From a checkpoint of a small mixture-of-experts model trained on Wikipedia: 128 experts in each of 9 layers, 6 picks a token.
Below are experts of layer 3 (counted from 0) of a mixture-of-experts language model. Rows are named router (the router's row for the expert) and show model dimensions 144-191. Each number is 128 + 24 x the weight over its row's rms, rounded and kept within 0 to 255. Numbers have three digits each.
After each expert's rows: a language model's description of what the expert responds to; "comes after" lists some tokens at least twice as common just before its tokens as in all text. This comes from a sample of Wikipedia text that the model never trained on. Tokens count by the router's weight.

# expert 61
router:109111129137166113178099154121140134114176108124136151128170102122095152116143100169096095141123086140143136098125136151140135101178127142106123
Sentence-final periods with line breaks, table row pipes, and Preceded by or Succeeded by in succession boxes.
comes after: " |\n", ".\n", "|", "\n", ".\n\n", ")\n"

# expert 1
router:089099153137108087164133120097124128088150138148180127123144086092105126099126139131137129103112117200147119099137091133139116112139135126094121
Final pieces of place or person names before Location or Coordinates lines, plus birth-year digits and list punctuation, e.g. Latro-be, Puybar-ban, 194-8.
comes after: "8", "7", "9", "5", "6", "4"

# expert 29
router:117100147117130102156098118104144139132133142137160187156167115105096139091146111177080099145154109163137115133156111128171127095195110171076128
Leading digit 1, spaces, dashes and bullets that begin years and numbers in tables, lists and date ranges, such as 1993, 1929–1945.
comes after: " ", " |", "|", "\n", " (", ":"

# expert 39
router:116134153122140124171126130130135148113164125132136176112181105106109128104114098149069107129102096164147090110128111111152127122167112165064123
Pipe cells in tables, mostly after numbers, plus dashes and semicolons separating items, such as track lengths or name–role pairs.
comes after: ")", "0", "3", "5", "4", "6"

# expert 44
router:111102152143150076156119142153145126108144105141135189135143101112069160130133116158120128126125084161130085114119119155122122132147127156081115
Uppercase initials and short capitalised codes, often in tables, such as positions and state codes: NH, DE, MF, U.S.
comes after: " |", " the", ":", " \"", "-", " ("

# expert 55
router:107121162138163038166105139129156121123169097124154197145142099128108124126125100148134142116134131153147088134132132129157136099161095136072139
Abstract or general nouns right after a or an, often followed by of or to, such as attempt, resolution, process, village.
comes after: " a", " the", " an", " his", "'s", " its"

# expert 37
router:090114146138163105199137123122150140120147114114143188124167103103103131103133103138107103105142123154138099113131119120154139124160128164055131
Pipe characters dividing cells in sports records and results tables, especially after a score or Win, e.g. Win | 23–0.
comes after: " |\n", "0", "3", "4", "5", ")"

# expert 15
router:104095160149143088155097135106162150119190114123140125131151117124102123126160116130113133088155084164125110118134121104132152111121095148129121
Leading words of proper names, mostly New, North, South, East, West, also University or City, as in South Carolina, North Andover.
comes after: " the", " |", " in", " of", " at", ":"

# expert 17
router:136146149119148040131107174122171119115158155130148146120143121099100150117114121177116089124135084176130115094149102129158119129151104130120131
Coordinating and, or, of, the, possessive 's and quantifiers like their, several, various, many, mostly inside lists of nouns.
comes after: " of", " and", ",", ".", " for", " with"

# expert 41
router:108125167131147102148104146158117145110111122134149163126135112130103145090138083143111092115136088180142105147128112151159124119157107146091130
Digits, spaces and pipe separators inside numeric sports tables and statistics, such as goal tallies, point totals, +6.
comes after: " ", " |", " |\n", "1", ".", "6"

# expert 50
router:111125147111161076127096170112140144111156144131164133121155122107113160147141111182103097112140071181113132097167105142154159120169121141121141
Coordinating words and sentence-initial determiners linking names or clauses, e.g. and, or, but, The, His, Its.
comes after: ",", ".", " and", ".\n\n", " that", " as"

# expert 38
router:146098158115168084156117119145161139130135118134150169153130083105083119114110125156120127128146135129152079139131138116153144103138110146099135
Head nouns and ordinals right after an article or possessive, e.g. father, album, lawyer, first, genus.
comes after: " a", " the", " an", " The", " his", "'s"

# expert 63
router:137142156124172063169123121109135108111135115119175167149123085125096128105129124154125135119135134140162079129137114124165136115154114156090139
Everyday nouns following a, the, his, such as game, title, album, house, wife, often completing split words like vill-a.
comes after: " a", " the", " his", "'s", " an", " The"

# expert 60
router:141094142141132059163108134135113141098150116174141136120166103099081137088129123128097102140114074155144086133118138165129135113134126164090142
Main verbs of narrated events after a subject, mostly past tense such as made, played, won, attacked, defeated, released.
comes after: " to", " was", " he", " and", " also", " were"

# expert 12
router:107121135109136119160137137117131137123166115118169155144167132133124145096159102143117115134122105138114117116121099165143117087149135158105122
Pipe and line-break tokens ending or starting table rows, plus markdown separator rows like |---|---|, in sports schedules, election results and lists.
comes after: " |\n", " |", " ", "%", ")", " %"

# expert 8
router:137115177121123116183116144141138147092129145141148171132202095113096142119130100182122128115133114126137126114119120141148132104178123161115121
Space or first digit before a number, mostly in table cells of vote counts, results and statistics, e.g. 61.7, 1954, 72.
comes after: " |", " ", ":", ";", "|", "°N"

# expert 43
router:097081181126134049188118128116172129108140128145170130147144086102115132122142136128131127126138137169132126127106115125135116097168123154104161
Final year digits and time-span nouns after numbers, such as 20th century, 18 years, months ago, 1920s.
comes after: "1", "0", "9", "2", " ", "8"

# expert 51
router:148102152128149050136118145100151132113174141128148146134143085123085132107128117145104125120118104155147093144129108141159113127178094143125155
Digits inside decimals before a percent sign in census race figures, unit words like lb, ft, mm, and colour words.
comes after: ".", " and", "5", "4", "6", "3"

# expert 18
router:145081152114127105151113134120146139104164096135178167123148108143108115132140118144129135098156094155136118091119126112165127123126138148098108
The word of and capitalized title or geographic words in names, such as North, South, British, Royal, Bishop, Earl of, University.
comes after: " the", " of", " The", "The", " University", " United"

# expert 3
router:131107167162126091142133156105165157117125114119146204142143112097121154135155148150115125116137089131155099104141149103139130088142095172076139
First word or piece of a field label after a dash or line break in infoboxes, such as Born, Coordinates, Genus, Location.
comes after: "-", "\n", ":", "|", ")\n", "\n\n"

# expert 25
router:146093141152140061149118149116139161078166130125131147128135058100100149106119142149111109139137116150135118106132117132140140100147098146083160
Digits, percent signs and player positions inside pipe-delimited sports or election tables, such as 65, 0.28%, MF, GK.
comes after: "1", "2", "–", "3", " ", "4"

# expert 59
router:140138171136116082133106114126132120117146147123140174108128093094117148085138109114137110152149132147123101098109148130137147116137126135060107
Labels and values in infobox-style lines and taxonomy boxes, such as DST, Kingdom: Plantae, Coordinates, Preceded by, colons.
comes after: "-", "|", " (", "\n\n", ":", "=="

# expert 23
router:122121156116164041152100155109141134110127133158155161152185125111084163123160125153089109125120089186150100085138147152173141123171099134114160
Articles and possessive determiners opening a noun phrase after as, of, is, in, such as a, an, the, his, its.
comes after: " as", " of", " is", " in", " to", " with"

# expert 45
router:132098135144122097146110131135156167119175155142136153123142074101112158084134133165148117138100131158113092128146115128158099139137118148088127
Measurement units after numbers, such as km, ft, kg, and coordinate primes, plus slashes in footballer apps/goals career lines.
comes after: "0", "5", "3", ".", "4", " ("

# expert 53
router:129080184115151056157098130090158149117143112126154144129164124102113118094162117172091105147144090159142114105103128108161156110152129140101140
Sentence- or paragraph-initial prepositions and connectives, such as In, On, After, However, Alongside, and paragraph breaks before section headings.
comes after: ".", ".\n\n", " In", "In", " the", " in"

# expert 28
router:112111129146174099178103134163123133124147118142167140125123123128104166108155120161105111129115088167118081131123119150161100115146137150122128
Section heading markers (==, ===) with their line breaks, opening quotes and parentheses, and paragraph breaks after a sentence ends.
comes after: ".\n\n", " (", "\n\n", "==\n", " \"", " |\n"

# expert 7
router:112106159121155066200110117111169137116158102138173142118155108108119121122138117131126103140131131139142131091117125126129095112146134155087146
Month names and the final digits of years inside full dates, such as December 15, 2008, 23 July 2003, 17 June.
comes after: "0", "1", "9", "2", "8", "7"

# expert 24
router:123117129153133071175113126107166125100161111156142144120148125093102146098126117140091107140127121194115096123157135120184119132168120144102129
Commas and digits inside numeric sequences such as thousands separators, tennis scores (7–6, 6–3), chemical locants, year lists.
comes after: ",", "–", "1", "0", "6", "5"

# expert 36
router:093111151146132037185086152109177168114164145139126118116171110095091122123144117143132126127112108138137116121123112115132120089174101177086149
Digits completing years, dates and scores, especially after to or dashes (5 to 18, 3–6), plus to, would, could.
comes after: "1", "–", " to", "2", "0", " "

# expert 40
router:137108120101145055161116140124120133105115147154180122139158103102112130096138129142113128131130090173154138113128116156122152130148126178112156
Biographical narrative tokens after clause openers: he/they as subject, was, had, has, who, after, as in "After university he became".
comes after: ",", " he", ".", " He", " who", " which"